Below are experts of layer 5 (counted from 0) of a mixture-of-experts language model. Rows are named router (the router's row for the expert), gate (a neuron's input weights, with its number), up (a neuron's input weights, with its number) and show model dimensions 384-511. Each number is 50 + 15 x the weight over its row's rms, rounded and kept within 0 to 99.
After each expert's rows: "gets" lists some tokens that make up at least twice as much of what it gets as of all text. This comes from a sample of Wikipedia text that the model never trained on. Tokens count by the router's weight.

# expert 12
router:52 49 46 31 38 49 56 56 43 60 34 77 43 46 31 52 37 93 55 58 71 51 71 37 51 30 50 70 71 23 55 89 34 49 56 73 47 37 44 49 71 69 25 42 38 75 33 56 51 30 38 66 60 57 64 58 31 40 57 47 44 34 16 57 35 57 40 73 46 35 35 29 42 58 46 70 51 52 46 39 44 41 58 49 62 34 57 40 41 54 33 67 43 68 30 43 38 53 71 51 44 53 49 58 71 42 63 62 62 51 71 58 53 46 60 25 32 45 50 43 23 46 36 39 49 38 60 64
gate0:51 45 30 29 20 38 43 53 48 69 27 60 44 62 61 60 57 56 20 31 59 51 32 45 51 51 66 66 74 65 08 34 23 61 27 65 63 53 69 45 44 61 43 70 38 47 45 31 52 73 59 29 47 42 44 62 24 44 61 51 60 28 47 73 45 33 42 53 39 68 38 49 63 35 46 63 33 16 43 47 48 25 40 31 39 26 39 45 69 48 40 55 36 31 72 32 46 40 58 34 55 35 22 46 59 63 38 51 29 60 49 41 52 47 37 56 31 59 71 46 28 37 46 61 56 29 59 46
up0:99 34 50 61 66 41 52 65 50 54 47 41 53 55 47 43 44 81 43 73 48 46 57 84 60 68 47 55 45 47 67 43 62 46 33 88 84 48 57 31 57 71 46 41 51 69 74 57 63 52 46 40 50 41 65 59 48 43 44 45 57 36 43 58 46 59 69 51 70 07 15 61 52 44 42 56 36 59 46 38 47 66 63 52 54 52 50 45 00 67 71 38 44 80 37 50 42 44 53 53 38 67 24 31 29 50 50 61 50 42 14 55 33 62 61 66 69 17 37 57 20 51 47 38 40 45 33 40
gate1:37 66 32 42 56 40 47 72 46 59 44 19 06 37 62 29 74 36 74 57 40 42 37 44 43 62 47 66 70 39 76 33 45 30 40 36 56 37 43 28 60 51 42 31 54 31 34 61 48 61 43 99 35 36 72 75 26 41 50 43 64 48 41 38 64 48 57 69 64 54 21 66 40 45 30 23 55 82 27 54 24 48 78 42 53 47 34 56 69 31 37 52 46 50 51 34 51 44 47 55 42 40 42 57 53 69 48 77 72 49 55 51 44 61 64 31 46 58 52 21 29 60 51 49 46 82 35 48
up1:62 95 41 74 62 78 70 47 20 48 51 58 44 70 45 67 74 32 67 43 35 57 97 32 43 57 31 62 62 34 44 56 40 68 63 55 50 46 44 64 30 52 73 36 31 67 67 52 42 58 40 45 66 78 56 44 53 28 64 42 41 70 77 35 50 52 59 60 66 46 39 27 31 37 64 30 46 44 56 50 38 42 26 57 49 45 45 77 63 50 54 55 45 21 47 55 42 66 34 62 48 49 58 34 62 80 47 57 41 39 68 42 56 51 25 58 60 50 74 26 58 85 81 66 52 60 39 18
gets: " the", " of", " to", " from", " with", " in"

# expert 9
router:51 70 43 31 59 51 51 56 58 32 29 51 17 35 23 26 38 58 55 38 42 49 21 16 46 51 56 55 43 54 53 61 14 50 64 41 34 31 43 48 47 47 54 32 68 54 38 62 48 56 74 51 58 62 50 61 51 39 61 37 46 43 36 31 32 13 75 71 24 58 36 61 62 53 48 53 56 41 61 54 52 32 39 36 38 52 41 43 63 23 49 34 48 58 37 54 53 45 60 48 40 26 07 75 55 49 38 54 39 49 38 61 57 32 39 45 51 63 45 36 45 72 25 60 44 46 40 43
gate0:44 60 59 57 59 52 43 43 66 43 46 31 55 50 72 31 73 42 43 56 46 37 32 44 48 51 67 54 28 58 58 63 56 57 32 69 06 35 61 56 51 40 65 70 31 49 28 53 96 45 48 57 29 34 35 59 49 59 46 55 53 53 50 60 30 54 54 45 71 63 32 42 59 57 44 44 53 51 57 21 58 59 74 72 34 16 36 54 78 68 52 43 23 37 41 49 64 42 29 47 58 42 30 60 20 56 32 24 34 21 66 52 64 60 49 74 58 47 67 55 58 41 39 02 32 37 52 35
up0:92 73 60 50 61 56 67 54 46 47 42 44 26 49 78 28 44 48 40 48 33 45 66 56 32 62 44 45 37 51 46 66 51 75 61 41 40 51 32 67 52 58 77 75 40 28 55 69 51 57 26 59 63 59 38 51 45 42 61 70 18 50 72 40 55 50 47 59 76 52 48 38 42 49 56 32 45 45 70 52 66 48 48 48 60 58 79 45 47 47 88 66 52 31 63 66 71 20 44 36 41 57 36 36 52 58 51 54 59 39 66 44 56 57 35 47 32 57 03 58 44 40 57 30 43 31 40 43
gate1:28 48 65 70 60 66 74 56 21 57 48 37 31 65 46 63 37 66 46 38 29 54 42 20 19 42 48 55 62 75 63 56 44 52 47 47 54 39 41 35 41 65 72 54 52 70 44 51 47 46 63 66 27 49 39 59 53 61 54 38 53 52 70 38 59 46 44 76 63 81 41 62 40 35 29 40 49 51 58 57 59 76 52 48 26 28 56 47 49 42 67 55 56 19 32 47 59 49 79 61 31 33 53 41 50 59 60 55 52 37 65 11 75 57 51 66 47 76 67 66 66 66 41 49 25 73 46 70
up1:40 77 46 42 59 64 73 60 52 42 52 48 63 25 27 62 62 58 50 30 30 42 78 78 72 23 60 38 64 57 75 58 37 67 51 37 44 40 56 49 48 41 62 38 48 45 48 64 54 40 37 37 50 54 63 44 56 71 61 60 51 51 64 51 33 72 46 39 58 33 44 70 21 51 69 53 01 76 57 47 56 32 70 78 41 33 64 76 36 28 57 68 69 15 82 57 48 44 55 65 35 54 45 56 31 52 25 58 35 79 54 39 58 38 44 42 51 25 49 35 63 65 54 71 54 54 56 37
gets: " |", ")", "\n", ";", ")\n", " |\n"

# expert 45
router:53 36 56 25 71 46 43 53 62 62 59 60 47 40 33 53 45 45 83 76 58 49 56 61 85 58 48 55 41 47 69 37 66 46 54 55 14 42 42 34 49 69 66 49 42 59 46 53 35 46 59 82 47 57 59 63 42 82 35 82 25 65 45 60 33 46 30 56 13 51 54 35 48 81 43 56 44 52 81 59 41 44 58 44 38 47 36 49 53 47 34 26 43 55 53 63 30 57 59 35 46 45 49 70 75 47 46 47 38 54 82 52 44 36 44 52 53 46 44 61 59 60 38 43 47 21 42 61
gate0:42 49 35 44 32 74 58 60 47 38 60 64 33 22 31 43 29 58 35 55 78 43 41 50 37 55 52 40 75 53 36 38 70 35 56 58 39 38 74 17 67 53 52 74 42 50 57 29 63 16 54 49 42 59 52 43 66 71 65 45 63 64 52 25 46 56 46 35 37 37 48 57 74 55 80 68 37 31 18 63 47 42 66 50 37 62 47 88 16 20 80 43 53 62 30 53 39 29 61 35 74 11 50 33 50 49 48 60 41 29 56 26 28 86 54 45 48 50 50 64 44 43 53 44 23 48 53 58
up0:99 74 57 77 38 46 42 19 47 41 55 75 18 57 44 61 52 65 56 30 36 61 54 33 46 22 61 41 68 56 52 44 37 59 37 24 61 60 70 32 43 40 45 57 50 64 60 45 69 31 51 30 56 54 44 43 53 45 84 61 85 49 66 40 45 46 36 24 36 34 48 41 46 62 59 62 71 52 50 40 63 48 48 50 63 62 34 57 56 47 38 41 41 46 37 77 69 54 45 41 51 41 51 27 61 57 66 77 57 34 64 50 58 43 63 45 29 79 68 69 99 24 54 74 46 48 75 58
gate1:61 61 62 54 21 55 35 35 38 69 66 44 42 43 49 47 69 62 82 49 41 34 37 33 58 71 45 32 32 38 45 57 63 54 40 46 47 46 61 37 60 43 35 64 50 65 51 60 40 38 72 64 90 73 33 60 49 64 23 15 46 56 60 44 48 35 69 52 49 57 57 66 53 45 06 64 55 59 24 44 17 53 57 69 52 28 40 55 38 36 35 54 56 41 49 57 60 58 40 32 59 43 18 60 45 34 46 27 47 52 44 36 58 56 45 16 43 62 54 52 60 58 49 72 71 42 48 30
up1:54 99 32 25 27 59 31 53 65 59 72 38 47 48 56 26 66 55 36 33 43 59 53 56 58 79 51 61 55 39 50 51 61 41 34 37 32 51 40 31 39 54 44 47 03 50 53 56 37 63 45 46 65 69 22 52 23 45 51 38 48 65 15 38 68 42 37 64 35 32 43 46 35 23 25 71 38 52 34 45 48 68 39 68 76 56 44 51 18 68 51 46 51 67 47 65 51 39 47 67 45 49 48 45 18 35 33 45 48 93 35 42 65 46 50 24 74 46 61 63 66 50 30 67 43 38 69 55
gets: ".", ".\n\n", " The", "b", ").", " A"

# expert 52
router:61 65 37 57 53 46 65 50 41 63 37 42 48 35 34 67 45 40 40 68 67 38 63 27 49 74 32 72 62 47 24 57 35 50 51 21 34 45 34 66 59 99 54 42 41 85 61 72 28 41 47 51 43 33 59 60 39 28 50 81 41 39 34 10 50 30 41 99 09 59 20 36 06 59 53 53 45 36 43 46 58 40 48 43 31 55 58 52 61 30 32 68 48 94 57 31 70 48 66 32 46 58 24 50 25 36 55 60 65 67 59 63 37 25 61 48 78 46 35 52 42 31 45 50 52 53 45 54
gate0:68 49 46 16 16 35 57 47 50 59 54 60 33 58 49 44 57 57 63 51 64 33 38 43 79 33 37 53 49 55 45 48 20 60 23 52 61 29 35 62 54 81 21 26 25 40 44 63 60 66 59 10 31 53 70 86 65 59 56 51 54 46 41 55 42 66 33 41 52 58 42 43 56 62 76 67 34 37 60 33 47 56 53 37 71 56 75 56 65 59 65 51 53 42 43 43 44 51 51 28 55 27 56 65 36 55 38 32 70 43 36 40 62 64 37 71 44 25 53 57 57 41 47 66 62 50 51 40
up0:99 45 38 56 57 57 44 50 43 39 46 39 67 37 43 64 61 75 42 52 65 58 70 33 61 58 35 50 26 92 30 78 49 42 40 33 29 33 45 33 74 51 36 69 47 56 40 16 60 29 58 22 51 44 68 47 58 31 55 61 59 66 49 47 64 30 53 37 51 41 52 23 20 63 76 45 44 44 45 40 43 55 60 33 62 57 15 30 58 49 60 26 77 36 48 35 74 66 62 49 38 68 62 50 26 68 52 45 65 48 72 52 67 62 40 51 40 61 41 72 42 39 46 28 46 58 45 88
gate1:59 39 67 43 50 63 59 60 55 42 38 48 48 31 63 57 40 38 45 82 60 32 52 39 79 74 51 44 74 53 57 48 37 62 25 44 52 32 49 43 62 52 54 47 56 38 77 44 40 38 65 45 45 67 51 49 56 60 62 42 53 47 59 55 36 46 44 39 49 44 30 40 29 35 60 61 48 62 56 45 23 55 81 47 46 50 57 64 46 24 50 31 56 56 40 67 44 62 58 46 44 37 44 65 68 57 59 60 78 31 48 49 47 34 39 16 57 24 71 50 58 50 44 32 56 36 63 44
up1:59 94 58 69 47 61 26 51 65 51 57 54 59 61 83 36 71 40 51 54 65 38 60 50 51 77 64 16 74 47 43 46 46 45 41 76 33 65 49 66 37 73 61 42 57 46 55 46 46 75 34 25 63 54 47 46 71 48 42 53 59 54 51 52 28 72 24 68 19 47 51 55 25 62 38 52 40 35 60 44 47 38 32 65 42 58 32 51 60 40 20 41 54 48 60 52 09 99 65 54 69 35 44 64 64 36 63 42 48 49 59 57 53 43 52 49 57 42 61 62 41 64 43 45 53 47 49 64
gets: ".\n\n", "\n", ".", "\n\n", "==", "==\n"

# expert 62
router:44 56 45 28 70 50 64 60 70 37 56 43 42 50 28 25 38 23 36 40 55 50 56 51 73 27 55 33 38 30 75 62 52 59 68 43 33 59 41 55 41 81 53 39 85 62 37 60 42 56 42 72 52 47 47 58 47 33 51 75 34 77 69 51 37 25 42 69 22 45 47 39 53 68 47 59 32 82 80 98 44 28 50 40 42 39 53 33 39 51 47 57 42 56 61 62 42 38 46 52 45 32 27 56 45 44 48 68 48 43 60 45 62 38 57 55 63 59 40 66 46 48 53 58 53 40 63 21
gate0:21 51 60 35 50 35 49 64 26 71 81 33 35 41 54 17 32 46 52 32 15 58 32 55 25 60 39 73 74 50 61 58 43 46 72 82 46 34 31 34 59 51 49 55 48 43 82 45 65 39 61 53 33 53 68 52 46 38 65 25 62 64 48 43 29 67 40 36 58 32 61 59 59 49 62 71 44 39 43 47 43 57 43 42 34 28 51 56 42 52 59 46 40 26 58 23 40 53 44 64 26 42 39 64 26 46 14 61 22 46 68 37 46 52 61 59 37 37 39 67 32 36 19 49 49 72 41 23
up0:99 22 53 62 47 46 27 65 14 38 63 57 40 49 60 37 73 58 40 50 51 29 51 52 55 34 47 46 66 70 51 65 37 70 81 48 57 40 66 56 75 49 39 47 42 55 35 41 48 57 37 48 59 52 51 66 26 56 56 21 47 40 59 43 33 50 62 25 46 25 50 59 30 44 36 56 72 37 38 64 27 47 61 12 57 65 50 55 52 72 22 48 69 52 32 43 38 38 56 72 46 41 56 38 66 62 47 31 73 35 61 69 70 41 16 50 43 47 26 59 21 57 10 45 70 17 55 53
gate1:40 82 73 50 44 72 49 33 47 34 53 43 50 56 25 62 51 45 43 35 42 42 42 46 70 58 52 47 67 44 31 53 45 19 42 35 53 52 47 25 49 69 40 51 31 32 70 29 57 44 61 39 44 52 63 44 74 32 58 65 20 68 22 60 54 09 58 66 69 48 47 76 47 30 61 42 26 80 18 47 21 45 66 58 51 59 37 37 63 42 50 28 63 48 54 60 26 50 48 66 60 52 42 33 85 41 68 47 63 45 74 31 63 35 44 42 54 55 49 55 50 26 53 72 35 45 42 55
up1:82 99 66 41 53 49 42 56 52 35 38 51 64 08 52 38 23 29 43 56 33 23 74 54 26 59 32 45 60 76 64 57 49 55 39 64 68 40 55 69 55 34 33 39 32 66 41 56 45 41 60 55 59 50 42 56 45 32 54 22 41 69 68 53 28 66 68 34 18 54 58 39 37 62 35 64 62 45 79 58 77 65 57 57 61 55 29 59 27 62 29 37 41 91 54 43 41 29 50 41 57 42 46 52 56 62 71 54 69 55 54 28 78 31 67 55 29 41 41 37 52 34 27 71 29 39 55 45
gets: ".", " A", ".\n\n", " D", " The", " a"

# expert 61
router:52 21 34 41 70 36 52 55 65 24 62 44 39 40 44 40 43 41 43 55 44 78 59 27 59 51 59 58 65 48 57 49 28 49 44 60 42 44 31 54 52 84 38 50 60 49 37 19 34 55 29 42 11 56 63 53 56 50 51 63 50 33 74 17 65 42 44 68 43 51 67 34 61 30 46 58 48 47 50 62 64 43 45 44 53 66 45 47 28 53 71 28 54 49 51 64 50 68 69 39 48 60 22 52 40 45 76 67 62 34 67 49 64 59 59 32 59 46 42 54 08 66 67 34 69 51 52 49
gate0:46 39 72 52 34 35 83 55 46 51 43 53 53 71 76 42 55 21 49 63 47 65 39 73 23 34 63 26 68 58 49 28 42 60 30 69 66 73 55 31 58 52 53 43 49 29 52 29 50 19 28 50 33 39 63 31 60 34 49 57 37 42 56 52 60 33 81 39 39 73 68 40 37 48 32 65 50 48 30 62 63 69 52 48 63 51 36 67 35 57 38 69 36 56 20 43 69 65 56 97 46 73 60 70 32 50 62 69 56 39 53 60 52 73 86 56 37 40 58 87 48 61 43 41 31 50 60 56
up0:60 21 48 23 63 42 39 44 29 00 39 40 60 30 56 43 27 49 51 61 55 58 53 51 75 39 72 61 38 29 42 71 57 39 62 44 45 63 57 48 49 40 30 25 60 50 53 56 46 56 53 74 44 36 82 61 43 40 60 68 55 73 09 34 57 69 36 31 58 29 53 77 50 61 44 43 70 31 52 57 43 42 45 38 50 52 44 42 53 50 44 73 45 43 51 39 68 33 61 46 47 58 40 59 52 41 54 44 47 52 36 57 39 33 68 71 49 72 40 55 50 19 47 36 57 29 48 43
gate1:69 57 47 42 59 48 46 31 51 56 45 56 51 32 39 11 56 66 79 76 73 39 71 38 76 66 54 47 42 44 32 60 52 66 74 37 34 63 57 12 45 40 35 43 56 69 33 68 49 42 68 21 39 61 54 55 52 52 33 60 54 47 39 50 48 45 35 52 36 38 52 51 46 50 43 15 40 59 59 27 68 64 43 39 32 62 76 49 50 20 51 39 54 49 52 42 57 52 61 24 58 33 33 46 51 45 70 57 81 00 60 54 55 79 50 51 24 43 51 65 69 61 50 47 61 52 55 55
up1:36 75 33 54 51 38 41 38 69 02 39 64 66 25 58 63 40 68 73 72 70 77 56 80 38 61 58 59 32 62 46 52 64 54 37 47 55 50 35 55 50 19 35 24 59 60 43 41 78 37 82 49 83 42 21 53 75 36 51 69 49 48 74 68 37 41 20 35 48 52 69 39 77 62 33 60 52 38 35 49 68 53 37 57 44 55 43 21 59 86 65 28 34 57 51 66 48 53 66 64 71 37 54 42 37 52 38 47 41 40 47 57 39 37 69 44 46 63 35 45 50 13 75 55 59 45 64 46
gets: " The", " the", " A", "The", " It", " I"

# expert 24
router:64 33 44 45 47 66 59 45 51 27 53 54 43 46 42 29 45 44 77 45 50 74 43 73 59 51 49 48 67 20 53 61 39 42 23 25 37 57 34 56 31 52 45 57 53 51 40 46 41 58 29 48 70 63 46 47 29 45 64 58 48 24 45 55 43 32 44 57 42 41 67 45 41 40 51 65 56 50 39 28 65 57 62 37 71 31 37 39 16 34 35 45 25 45 35 44 48 44 47 36 41 48 31 68 73 19 46 70 45 46 53 71 35 59 25 22 47 44 67 71 45 78 48 01 10 39 40 30
gate0:53 48 68 68 28 15 46 51 49 37 35 47 53 39 57 61 55 60 50 54 35 41 35 35 59 34 68 57 40 49 38 45 63 41 41 62 51 59 33 52 42 53 59 62 66 66 42 62 37 49 30 46 50 90 49 30 71 56 36 49 64 40 61 40 40 48 35 69 53 60 72 48 47 40 72 38 16 36 80 85 82 61 33 37 71 33 42 55 47 42 65 72 29 50 64 44 65 59 15 58 28 53 36 37 59 54 43 88 59 40 40 52 29 46 69 76 44 45 70 48 62 70 56 35 58 71 73 74
up0:70 33 46 44 52 05 49 47 50 82 35 70 19 90 67 46 63 39 40 42 68 55 42 51 38 64 52 59 61 53 44 70 55 35 41 54 51 43 44 60 63 69 56 57 57 52 33 45 38 52 50 62 54 84 37 51 28 37 66 61 72 45 45 67 86 58 29 88 51 47 39 35 73 32 74 51 60 33 47 57 62 43 55 39 66 42 63 54 29 42 49 54 40 24 74 35 59 17 58 58 18 53 51 40 38 47 52 50 57 56 59 51 46 54 35 29 49 42 75 65 54 46 39 56 37 41 33 46
gate1:82 41 66 64 51 61 49 49 37 62 51 63 21 33 58 31 45 47 41 48 35 80 38 46 44 71 18 57 53 27 59 62 33 74 66 42 61 54 48 54 45 96 67 75 51 33 37 50 68 64 51 59 99 44 35 72 49 48 64 65 60 39 46 54 30 75 24 44 29 51 40 52 45 55 57 69 53 48 43 62 58 72 63 45 57 46 51 62 49 47 68 70 48 58 73 51 40 72 68 57 60 61 38 43 52 45 38 29 47 35 70 69 75 73 32 54 53 49 96 49 55 33 45 64 36 32 53 51
up1:36 99 39 57 46 62 40 61 40 55 34 83 42 58 62 37 21 60 54 32 50 68 21 62 52 39 64 47 53 59 49 63 46 56 48 40 59 52 45 43 49 97 57 55 58 51 49 70 51 36 37 49 53 39 51 43 44 52 48 41 40 61 49 69 58 76 36 31 47 35 61 56 45 28 26 46 75 44 29 57 33 64 47 56 48 68 42 48 42 67 70 73 44 83 81 33 59 63 60 51 30 77 49 38 54 32 53 31 12 58 37 65 84 41 22 43 63 44 81 67 23 85 53 41 50 85 55 53
gets: " |", " the", "'s", " (", "–", " at"

# expert 41
router:39 59 47 53 65 44 78 51 41 74 30 72 70 58 55 37 34 66 76 56 47 41 42 30 65 66 14 84 39 11 75 46 34 62 48 12 39 73 65 63 47 58 22 32 73 32 44 75 11 42 42 50 51 75 61 79 38 49 42 53 18 47 42 47 31 35 58 75 31 54 23 43 32 80 37 43 35 55 56 59 63 31 37 23 53 50 50 49 62 39 58 36 42 93 24 59 45 51 86 41 54 62 28 53 41 34 42 58 77 63 96 65 33 15 56 54 55 60 42 43 64 50 49 45 34 42 65 76
gate0:34 61 47 61 58 54 56 42 35 50 62 72 72 54 33 47 50 56 58 72 50 62 50 56 49 73 48 66 59 34 42 50 45 39 67 41 48 79 69 58 53 67 64 49 58 39 43 53 37 71 41 39 39 79 51 45 41 41 36 30 27 50 48 44 21 59 36 48 52 28 62 37 53 55 35 46 33 35 55 61 42 43 45 53 33 59 49 77 45 74 54 38 49 49 28 00 39 48 64 63 19 57 69 68 44 60 48 58 59 34 50 55 47 31 77 54 37 53 52 56 57 32 50 74 46 40 64 47
up0:81 51 62 82 46 60 34 55 63 53 45 62 33 37 39 35 58 64 55 66 47 27 52 42 40 41 33 36 41 49 39 49 49 50 29 64 60 25 50 38 37 52 54 61 62 69 75 62 45 08 28 30 27 69 52 72 36 33 48 83 40 47 55 32 68 51 32 59 57 37 40 54 57 33 37 47 33 74 48 46 58 74 57 52 40 59 25 54 85 59 60 37 49 56 40 71 90 12 45 79 62 42 44 37 59 29 62 40 69 34 29 58 63 25 85 63 61 72 74 57 53 45 52 51 70 28 32 31
gate1:31 56 29 45 43 73 32 45 51 63 49 22 53 22 46 49 40 41 76 35 34 53 34 66 50 54 54 73 72 66 38 61 57 61 64 43 48 40 66 71 63 65 57 44 51 43 44 49 26 66 30 39 45 74 52 52 52 54 57 67 42 31 35 50 84 52 30 65 59 41 34 22 66 47 77 43 37 40 54 66 54 28 61 61 55 31 77 50 48 42 65 67 60 44 56 54 22 49 26 51 40 63 78 59 29 52 43 43 72 46 25 51 49 45 23 73 58 39 27 50 59 57 43 64 63 45 70 62
up1:49 99 35 54 58 58 65 53 52 55 27 34 31 56 53 46 47 33 47 80 08 51 65 53 32 71 62 57 66 66 59 71 46 70 43 15 29 61 35 47 25 47 34 42 61 23 56 50 81 26 15 51 49 44 56 25 40 37 40 53 59 52 63 53 64 36 60 34 46 39 49 35 67 30 56 49 36 58 48 39 35 31 47 42 57 35 64 29 53 48 66 40 45 59 35 72 60 80 66 75 46 57 54 51 42 34 43 43 45 58 41 59 40 49 52 66 59 27 60 56 44 73 15 56 75 60 44 47
gets: ",", "ing", "er", "al", "i", "a"

# expert 3
router:46 58 89 39 74 61 49 50 63 40 53 53 47 56 53 67 55 47 36 65 83 52 58 48 51 63 33 48 55 62 55 48 58 14 44 39 33 51 64 60 63 46 45 45 38 54 60 54 55 13 49 42 38 64 44 51 60 44 44 46 45 66 32 45 21 47 79 48 46 62 46 48 32 63 67 62 47 51 58 44 58 35 57 45 50 62 68 48 30 73 41 52 50 38 31 42 55 85 41 45 23 42 47 78 64 43 37 44 21 53 71 56 47 39 03 56 60 61 54 45 33 64 25 36 52 49 63 48
gate0:55 72 28 37 55 46 51 50 67 44 39 78 50 36 73 42 60 56 49 63 28 68 47 76 61 54 00 54 33 46 57 63 42 53 24 48 64 59 57 49 62 63 50 26 32 73 67 50 56 41 27 46 16 71 59 53 53 46 61 36 55 60 68 52 55 45 64 39 60 46 38 47 45 48 43 49 56 56 53 52 49 48 63 38 72 79 61 55 51 65 27 48 56 51 47 51 54 47 35 48 42 51 70 54 52 41 41 56 63 54 61 54 35 24 63 51 42 07 55 70 39 21 48 54 45 50 60 39
up0:79 57 47 24 68 63 52 62 42 61 40 48 62 15 79 99 27 29 33 52 46 53 21 60 60 51 62 51 49 56 47 47 54 71 31 40 44 56 50 20 82 74 76 49 39 66 66 45 31 57 46 41 27 59 39 47 52 51 69 63 55 55 76 70 41 66 55 64 43 63 46 61 35 43 63 24 73 39 31 43 61 61 44 38 44 44 71 50 55 54 69 36 58 75 24 37 61 72 61 40 24 50 76 83 62 43 61 45 61 86 79 42 49 56 42 43 43 35 54 34 47 57 60 48 33 48 22 55
gate1:31 49 65 45 71 59 26 36 34 66 54 26 45 51 74 55 76 66 29 36 27 84 70 61 77 70 56 46 48 40 61 45 27 45 41 55 36 47 64 34 30 48 55 49 45 39 60 30 72 74 32 62 51 64 54 41 19 57 36 79 68 44 71 52 47 48 32 57 50 68 43 52 48 34 79 54 28 57 56 31 37 49 49 32 35 52 34 35 52 69 62 55 17 63 24 45 48 35 46 52 39 45 54 45 36 44 54 79 75 44 10 50 52 37 46 37 37 50 83 30 75 80 66 27 36 44 75 58
up1:35 99 55 52 54 51 51 39 54 41 28 73 27 54 44 51 53 52 60 63 42 43 52 58 47 21 29 48 46 40 45 48 61 50 28 54 38 46 50 65 61 51 43 66 67 25 71 31 45 39 56 48 30 40 56 30 54 56 40 61 44 64 58 59 53 50 44 19 48 56 38 49 47 45 59 35 52 36 27 40 39 39 35 68 59 56 48 53 19 70 47 16 74 34 71 34 49 47 37 38 58 69 35 51 59 36 26 41 47 40 49 33 46 57 57 59 68 56 62 57 65 50 34 47 35 91 58 65
gets: "0", "1", "5", "2", "3", "8"

# expert 36
router:42 15 57 60 55 47 62 44 64 49 51 33 68 59 19 58 55 77 18 44 48 67 39 54 43 00 45 47 46 39 41 56 47 49 35 55 22 58 55 71 59 75 32 39 88 69 34 61 37 25 53 47 38 64 60 77 52 49 45 37 36 56 48 45 42 77 62 53 48 47 52 40 50 76 65 47 54 90 69 60 40 29 66 24 42 67 51 45 64 42 32 64 59 42 24 53 43 32 45 35 48 47 44 57 66 16 51 62 43 47 57 56 46 35 61 56 39 53 49 72 84 36 57 37 32 28 48 63
gate0:30 35 49 48 64 46 22 59 38 76 69 54 69 39 29 15 55 27 41 40 59 36 42 45 55 53 52 38 14 54 89 48 56 44 30 30 19 44 42 56 40 48 47 27 71 27 43 30 62 48 58 29 50 44 58 55 71 62 50 69 43 39 28 55 44 39 57 38 47 75 31 64 61 49 70 45 35 59 65 48 72 60 52 45 45 38 47 55 55 71 61 58 47 43 49 65 59 48 38 51 75 21 70 49 60 41 47 45 44 29 54 39 43 49 32 84 32 54 47 53 48 36 49 66 42 46 57 58
up0:78 19 33 45 47 41 52 60 50 39 19 52 30 39 41 68 42 45 41 44 60 30 74 47 72 64 50 40 69 45 83 38 26 15 48 60 37 30 52 46 44 33 28 42 50 72 63 49 34 50 53 19 38 60 54 43 67 39 36 55 49 10 76 35 53 58 38 32 57 42 51 78 78 39 59 39 61 59 51 28 64 61 85 49 36 92 50 56 33 55 84 49 67 43 54 53 46 44 57 50 48 44 48 28 61 46 68 63 43 75 36 48 42 49 31 63 51 50 49 44 23 53 50 62 60 33 57 59
gate1:39 50 58 64 66 48 29 19 66 63 59 57 37 43 35 69 38 72 59 53 51 33 56 75 48 28 42 52 53 72 57 48 45 80 48 73 53 37 50 59 50 38 39 57 66 63 55 77 69 50 60 48 43 32 50 58 48 40 36 53 46 48 55 27 62 38 60 48 19 51 49 78 58 38 36 44 54 45 41 37 60 59 49 60 38 25 35 60 43 72 57 42 61 57 47 37 72 46 63 49 67 21 46 70 97 56 48 62 58 15 48 23 69 60 59 30 54 49 45 75 51 66 45 41 26 37 59 51
up1:36 83 50 54 48 46 28 30 67 42 74 39 43 47 41 47 30 36 51 44 45 39 57 66 29 55 72 22 28 48 53 59 50 35 41 66 57 56 74 55 34 33 36 53 38 27 59 52 76 52 64 52 64 28 28 15 56 59 65 47 34 48 42 15 66 78 71 71 51 66 64 44 23 60 86 54 33 53 39 50 76 90 31 63 43 60 50 53 57 53 38 59 85 48 66 20 57 82 51 26 49 67 44 40 73 40 32 45 59 70 34 52 56 35 62 32 29 54 54 62 48 44 53 36 56 33 58 60
gets: " the", " in", " a", " as", " with", " on"